Experts of a small language model: 128 experts in each of 5 layers.
Below are experts of layer 7 (counted from 0) of a mixture-of-experts language model. Rows are named router (the router's row for the expert), up (a neuron's input weights, with its number), down (a neuron's output weights, with its number) and show model dimensions 0-95. Each number is 128 + 32 x the weight over its row's rms, rounded and kept within 0 to 255.
Before each expert's rows: a language model's description of what the expert responds to; "gets" lists some tokens that make up at least twice as much of what it gets as of all text. This comes from a sample of Wikipedia text that the model never trained on. Tokens count by the router's weight.

# expert 9
It responds to: Clause-linking words like that, which, who, when, this and same, often starting a subordinate clause or sentence.
gets: " that", " which", " this", ", which", " who", " This"
router [ 78  88 109 116 134 135  77 161 154 135 146 152  63 117 111 193 106  71 198 134 152 118 142 117 120 138 106 186 111  74 181 117  87  95 114 100 114 137 143  98 108 144 118 140 102 135 120 120  97 150 130 124 150  98 120 117 125 112 138 175 113 139  79 149 115 124  97  51 201 131 107 117  63 134 107  90 151 184 141 165 124 146 136 165 139 153 134 144  35 174 110 129 145  56 139 118]
up2 [129 128  81 215  98 110 108 103 101 107 110  87  95 185 181  84 111 125 155 166 212 135 161 179  47 108 107 118 156  80 152 123 118  75  96 140 122 117  77 122 161 103 145  65 120 152 137 160 181 123 131  98 160  91 159  99 148  80  99 145 139 121 127 105 157 157 143 145 141 132 131 157 137 176 130  85 114 141 136 146 164 181 125 141 171 126 119 155  91  94 162 133 173 166 115 129]
down2 [138 186 110  95 108 131  77 137 126 130 109 200 130 115 121 112 143 135 161 136  75 101  81 103 115 171 156 155 163 108 106 102 111 192 170 144 157 186 133 107 108  95  68 160 126 139 104 150 173 114 114 120 158 137 100  83 143  84 106  98 139  98 148 140  85 182 132 106  90  63 181 121  79 103  91  90 134 148 141 121  95 138 158  58  92 162  87 152  77  95 160 151 126 153  81 144]
up3 [178  98 126 126 118 120 123 174 124 191 162 143  86 104 150 120 148  86 135 172 145  82 106 125 114 131 124 159 158 116 119  53 175 145 181 148  88 156 140  78 111 137  88  92 129 156 117 128 182 115 152  99 112 113  70 128  81 147 107 105 117 123  77 182  84 155 107 136 125 195 145 143 139 184 178 116 132 134 151 210  96 107 153 112 103 107 141 146  89 113  93 152 125  98 130 213]
down3 [104 144  89 103 131 157  87 152 163  79 118 168 150  99 140  99 129 144 129  78 168  99 111 136 111 115 134  96 147 121  99 119 115 157 110  71 171  96 115  80 119 143 132 192 164  74 123 119  71  76 144 109 133 107  90 141 153 184  56 156  84 123 142 129 131 118 176 178 152  67  91 114 149 100 108 149 134 100 102  87  51 173 131 151 113 105 137 167 146 162  86 146  80 115 146  66]
up4 [116 142  95 167 125 117  91 110 146  82 145  97 101 186 138 170 119 132  79 161 119  93 178 129 104 182 103 115 115 111  59 102 171 116 106 126  82 115 133 124 134 160 125 143 110  98 127 130 120 149 162 134 189  82 113 178 147  98 168 156 123 122  84 176 124 137 112 120 152 153  69 169 131 120  58 132 122 186 184 155 162 196 108 127 134 111  85 133  35 160  82 126 114 136 128 163]
down4 [135 148 108  85 160 189 126  95 150 145 143 106 127 147 110 135 127 169 177 134  83 138 167 116  76  85 103 102 112 133 206 163 137 124 152 151 106 107  94 144 106 107 133 115 124  77 101 152 106 155 174 111 149 163 120  52  85  85 108 127 158 215  77  55 134  49 109 119 128 127 133 137  70 130 141 131 116  78  99 147 115  93  72 158  88 110 133 161 150 127 144 143  99 127 110  92]
up5 [ 88  69 109  92 115 101 122 197 126 128 151 173 162  75  85 162 173 126 181 134 131 134 123  99 155  98  82 148 139  98 165  79  93 105  81  90 125 156 128 114 127 152  94  85 120 148  97  93 115 134 194 118 147 127 125 110 120 139 173 128 107 127 136 153  84 152 157 124 158 205 163 202 110 121 132 177 121  86 102 196 105 143 140 133 115 195 185  99 161 114 132 116 138  90 153 112]
down5 [113 133 137 172  84 115 160 132  99  54 121 120 110 144  69 110 143 179  91  96 117  95 150  96 136 110 137  95 107 154 134 115 145 135 135 130  87 156  76 121 134 151  76  97  84  82 168  69 121 100 142  69 203 166 117 140 135 149 140 101  74 148 130 128  79 122 117 119 201 160 152 155 102 191 141 192  90 156 120 147 170 174 154 155  96 139 127 126 156 140 138 142  79 126 124 191]
up6 [110 124 122 138 132 127  79 182 131 140 143  90 135 231 101 150 157 102 193 169 135  73 137  76 152 158 118 126 133 110 156  68 112 160  34 123  82 123 127 126 142 131 118 136 148 155 123 151 112 171 127 118 127 109 153 160 148  88 185 125 141 169 130 144  83 108 160 106 108  80 104 106 146 129 127 164 132 147 103 210  70 103 118 139 113 157 134 176  80 132  87 137 104 149 150  73]
down6 [136  91 110 146 108 101 152 106 141 118 118 141 167  73 124 164  93 149 137  83 148 111 137 102 150 121 108 105 109 126 112 146 149 119 122 173 179 107 158  86 132  82 147 133 174  74  60 108 203  90 118  92 132 117 100 151  72 147 145 160 106 107 101  67 141 153  93 182 137 151 205 181 164 132 113 107 153  70 127 146 118 158  97 123 110  92 102 102 225  84  94 114 101 129 130 113]

# expert 47
It responds to: Two-letter inner pieces such as it, at, is, as, ac after an opening consonant or two, as in Tito, mitigation, Status, requisitioned.
gets: "it", "at", "is", "as", "ac", "us"
router [154 119  64 133 116 116  57  80  99  84 167 151 141 134  97 141 102  89 130 151 173 159 164 103 139 115 110 115 125  63 126  87  99 142 133 133 110 115 142 184 165 135 123 159 113 104  67 114  78 151 228 156 149 137 120 121 155 142 135 151 136 136 115 175 151  94  86  63 132 157 128 152 127 119 168 154 111 142  98  99 216 113  97 161 103 135  68 110 135  90  65 132 156 133 134 150]
up0 [106  62 155 140  85  79 159 124 144 132 174 119 123 130 105  78 117 143 141 146 140 110 158 112 171 187  88 135 121  61  90 126  96 111 106 136 125 113 147  87 139 120 173 168 130 143 117 124 115 188 225 131 135  76  82 148  85 139 144 120 118  82  69  95 132  79 109 120  71 117 175 135 132  89 112 149 169 129  96  66 146 139  73 150 165 136 144 144 103 188 100 104 126  82 136 134]
down0 [149 136 110  89 101 133 148 121 158 136 132 135 111 132 139  64 114 168 119 152 129 111 203 135  87 129 149 102 120 101 146 140 142 114 166 154 108 202 121 140 155 142  86 124  61 166 133  97 150 145 110 193 111 145 167  85  87 139  81  86 131 142  68 117  60 145 102 120 110 127  41 156 120  90 139 128 144  79  75 164 136 159 142  60 155 150 138 173 126 126 117 151  77 116 139 193]
up1 [146 121  65 132 115  99 126 116 147 154 169 156  50 213 129 167 137 183 104 150  97 126 107 169 121 112 117 100  89 135 156  99 134 205 133 118 144 141 133  99 120 131 128  81 147  55  62 158 113  75 177 150 125 101 123  82  99 133 132 185 136 137 118 149  89 154 129 147 148 189 171  88 123 171  96 142 119 164 159 131 133 111 137 197 108 165 128 122 169 174 126  95 153 120 126 106]
down1 [137 163 113 134 174 147 124 159  90 183 107 140 139 117 161  97 126 100 172 155 128 152 127 123 103  85 155 113  99  81 125 100  95  87 102  72 194 126  71 102 151 155 136  86  99 127 162 137 152 132 146 158 120 135 173 129 135 158  98  50 101 117 134 119  86  93 214 135 125 170 129 146  91 117 111  90  74 126 111  75 125 148  91 168 113 166 184 145 152  98 143  58  89 100 177 113]
up2 [ 90 126  99 117 164 120  84  90 102 108 157 126 136 115  99 163  87 161  74 155 120 157 126 130 140  90 130 166 111 152 134  40 110 113 105 148 129 164  55  80 110 166 128  90  97 114 131 127 150 110  49 133 178 117  98 193  96 112 157 185 141 160 157 136 218  92 134 119 117 122  64  92 134 108 110 136  69 144 144 127  96 115 151 120  76  99  97 131 117 134 109 136 114  70 144 118]
down2 [128 135 108 130 107 188  90 147 121 130 126 145 128 108 118 118 141 107 197  68 174 151 174 127  94 118 160  65 101 146  94 123 157 147 122 101 120 126 168 163 151 101  97 185 186 119 132  94  97  47 118 140 173 128 147 105 192  85  91 100  89 122 111  91 151 147 115 156 112 134 140 173 112 105 211 134 105 102  87 104 137 120 145 105  95 170 108 128 211 133 133 141  96  66 140 112]
up3 [120 104 111 130 128 145 123 145 108 167 156 110 109 148 186 123 107  99 108 124 107 127 141 104 183  87 103 141 143  72 146  80 114 152  42 161 152 163 113 155 152 121 136 164 156  93 129 124 119 133 141  86  93 112  90 106 190 127 151 141 113 108  76 101 110  96 148 146 142 173 101 155 135 128 158 181 133 144 230 227 104 105 115 117 126 127 131  82  75 152 104 148 119  90 117 203]
down3 [158 203 123 120 119 111 157 142 121 155 166 124 130 159  92 162  64 134 154 105 138 114 117 117 137 152 127 165  32 132  65 122 158 135 102 113 105  84 129 141 213  72  94 176 150 147 122 141 122 107 127 143  83 139 155 135 116 115  84 137 189 131 139 170 208  63 116 157 154 151 105 107 126 175 106  86 133 170 105 160 123 153 156 104 123 106 105  83  98 103 111 145 162 122  97  86]
up4 [110 108 160  88 109  88 174 103 137  88 189 162  92  85 127 133  73 187 175 103 184 134 142 145  52 152 138  76  88  93 136 120 137  92 103 138 136 131 149 103 158 155 151 134 132 182 168 148 149 127 106 116 159 169 149 126  80 149  73 180 148 158 188 206 144 144 125  62  91 159 140 132 143  94 131 144 138 142 147  68 144  97 129 129 164 107 134 101 105  87 137  93 124 135 143 151]
down4 [154 109 120 168 115 173 161 135  94  72 115 134 135 137 123 204 128 146 224 118 119 127 173 133 126 139 135  83 157 157 100  97 132  64 119 141 140  92 150 217 118  50 137  92 126 176 145 116 115 175 159 181 128 129 126  98 101 130 186 141 125 192 115 132 153 132 155  75 133 109 138 113  85 163 124 173 135 120 121 127 123 141 120 116 160  96  73 110 124  94 168 177  77 107 145 138]

# expert 50
It responds to: Endings and words naming a person's role or occupation, such as act-or, bass-ist, conduct-or, former, director, President, coach.
gets: "er", "ist", "or", "ary", "ing", "ian"
router [ 65  87  90 194  94 102 122 138 156 108 135 158  73 135 124 216 104  94 165 202 175 143 136  72 132 124 119 156  79 112 131 172 107 139 145 123 144  83 140 158 147 171 132 131 188 128 126 121 123 105 129 158 104 111 109 114 130 175 122 175 147 136 119 126 112 115 140 115 137 172 135 111 135  55 154 142 205 141 111 168 116  81 146 199  70  98  96 133 111 106  86 128 132 109 128  94]
up8 [130 115 169 122 154  97 102 111 144 167 142 153 151 172 106 117 137 104 164 121 142 124 120 140 112 187 102 129 140  95 101 172 153 129 149 182 110 112 161 138 125 143 156  89 105 161 111 125 126 119 153 191 140 132 114 119 196  90 145 143 106 220 121 116 146  55  75 163 129  95 156 108 108 150 150 115  80  45 162 122  91  95 169  80 157  60 196 147  94 157 134 112 146 119 167 163]
down8 [156 118 162 121 111 125 133 134 158 176 162  83 134 153 104 127  81 148 146 125 183 128 128 160 118 119 125 125 144 143 115 138 175 128 124 179  84 156 167 179 127  91 136 104 114 144 104 171 153  50 165 138 141 160 146 167 133  94 127 109 165 208 103 131  94 126 160 120 152 158  71 117 121 187 220 158  53  72 183 128 134 153 125  68 123 119 121 119 115 160  77 123 147 142  86 143]
up9 [ 87 156  81 192  83  80  47 172 138  73 166 119 126 113 104 130 149 121 152 147 132 175 123 117 129 185 101 137  97 119 108 191 128 144 162 123 162 137 118  95  90  80 149 120 208 144 112  93  91 142 110 126 137 115 170 155 206 146 130 183 125  98 161  96 135 168 132 123 120 137 121 141 141  78 139 170 173 133 114 126 168  94  77 115 123 123 176 114 125  73 146 141 108 144  89  83]
down9 [128 145 121 126 139 211 116 154 137 166 146 146  90 128 191 110 128 111 123  99 115 120 167 167 103 137 191 103 157 178  86 158 124 175 141  88 147 123 124 121  95  84 139 124 122 138 129 119  90  99 108 125 118 114 151 155 126  54 117 121 165 138  90  98 126 137 167 140 121 117 139 134 113 131 153  60 172 197 128 157 120  57 233 125  79  96 148 122 102  91  99  97 131 181 169 167]
up10 [162 107 111 116 144 113  83 163 161 128 125 109 126 152 138  91 148 106 143 179 129  86  85  67 165 105 105 136 149 135 166 139 103 110 158 172  88 186 185 127 128 168 151 122 153 180 160  85 160  86  84 205 165 145 128 130  87 133 130 123 164 116  73 139 166 119 168  81 124 104 101 120 144 125 169  79 179  99 139 140 177  96 121 133 158  79 129  97 114  66 145 139  84 180  90  92]
down10 [122 137 173  80 112  94 128 156 106 141 112 107 124 130 116 149 132  89 211 153 106  75 101  93 138 118 207  88  79  73 168 124 131 115 155 149 147 115 130  92  78 148 148 102 115 159 151 128 119 123 119 127  78  42 147 117 143 134 129  70  79  99  92  75 132 109  98 109 120 139 149  68  96 160 139 156 183  93 113 191 129 147 150 145 178 133 170 128 163 167  95 140 111 135 163 172]
up11 [ 91 105 155 173 136 110  88 155 139 142  98 107  77 141 156 110  84 113  91 170 124 133  90  93  17 105  80 174  77 110 126 108 123 170 146 151 172 100 198 150  73 121 145 133 167 100 136 134 140 126 168 121 159 124 168 109 114 149 101 189 114 123 135 103 112 101 108  81 124 133  94 126 147 126 181  96 111 157 153 106 109  91 118 102  90 124 130 107  97  44 144 110 134 160 187 105]
down11 [ 84  74 138  81 202 176 195  97 121 146 165 110  91 114  75 163 124 163 148  98 131 117 133  91 103  95 128 161 118 134 171 174 100 109 172 113 179 115 112 182 127 133  92 137 139 183 124 206 115  98 157 134 153 127 189 120 153 150 142 145 109  82 114 121 106 192 150  95 110 140 136 138 141 190 131 141 193 149 121  95  99 165 153 126  84  84 125 150 113 102 135  96  89  99 142 141]
up12 [ 50 166 129 140 180 159  87 162 165 145 136 114 140 132 103 190 122 101 121 130 184 111 135  74 107 159 110 124 147 140 109 163  58  91 157  87 157  75 144 136  81 126 108 121 181 124 103 169 128  84 100 154  89 108 169 134 152 130 144 119 163 105  91 118 116 116  90 155 119 152 192 109 109 168 164 130  96  74 175 140 163  76 111 149  89 101  81 148 151 134 118 112 115 108 201 165]
down12 [153 147 115 130  88 110 121 105 183 133 112 162 122 161 103 148 132 171  23  71  94  75 160 142 171 144 121 112 116 128 174  98 124 125 124  75 155 139 145  82 100 148 155 118 124 133 112 103 181  97 144 164 101 166 130 142 174 105  93 144 133 142 156 161  48 115 109  96  77 101 117  88  82 150 176 178 120 124 132 108 118  59 156 153 117 121  97 160 175  88  85 125 161 148 105 164]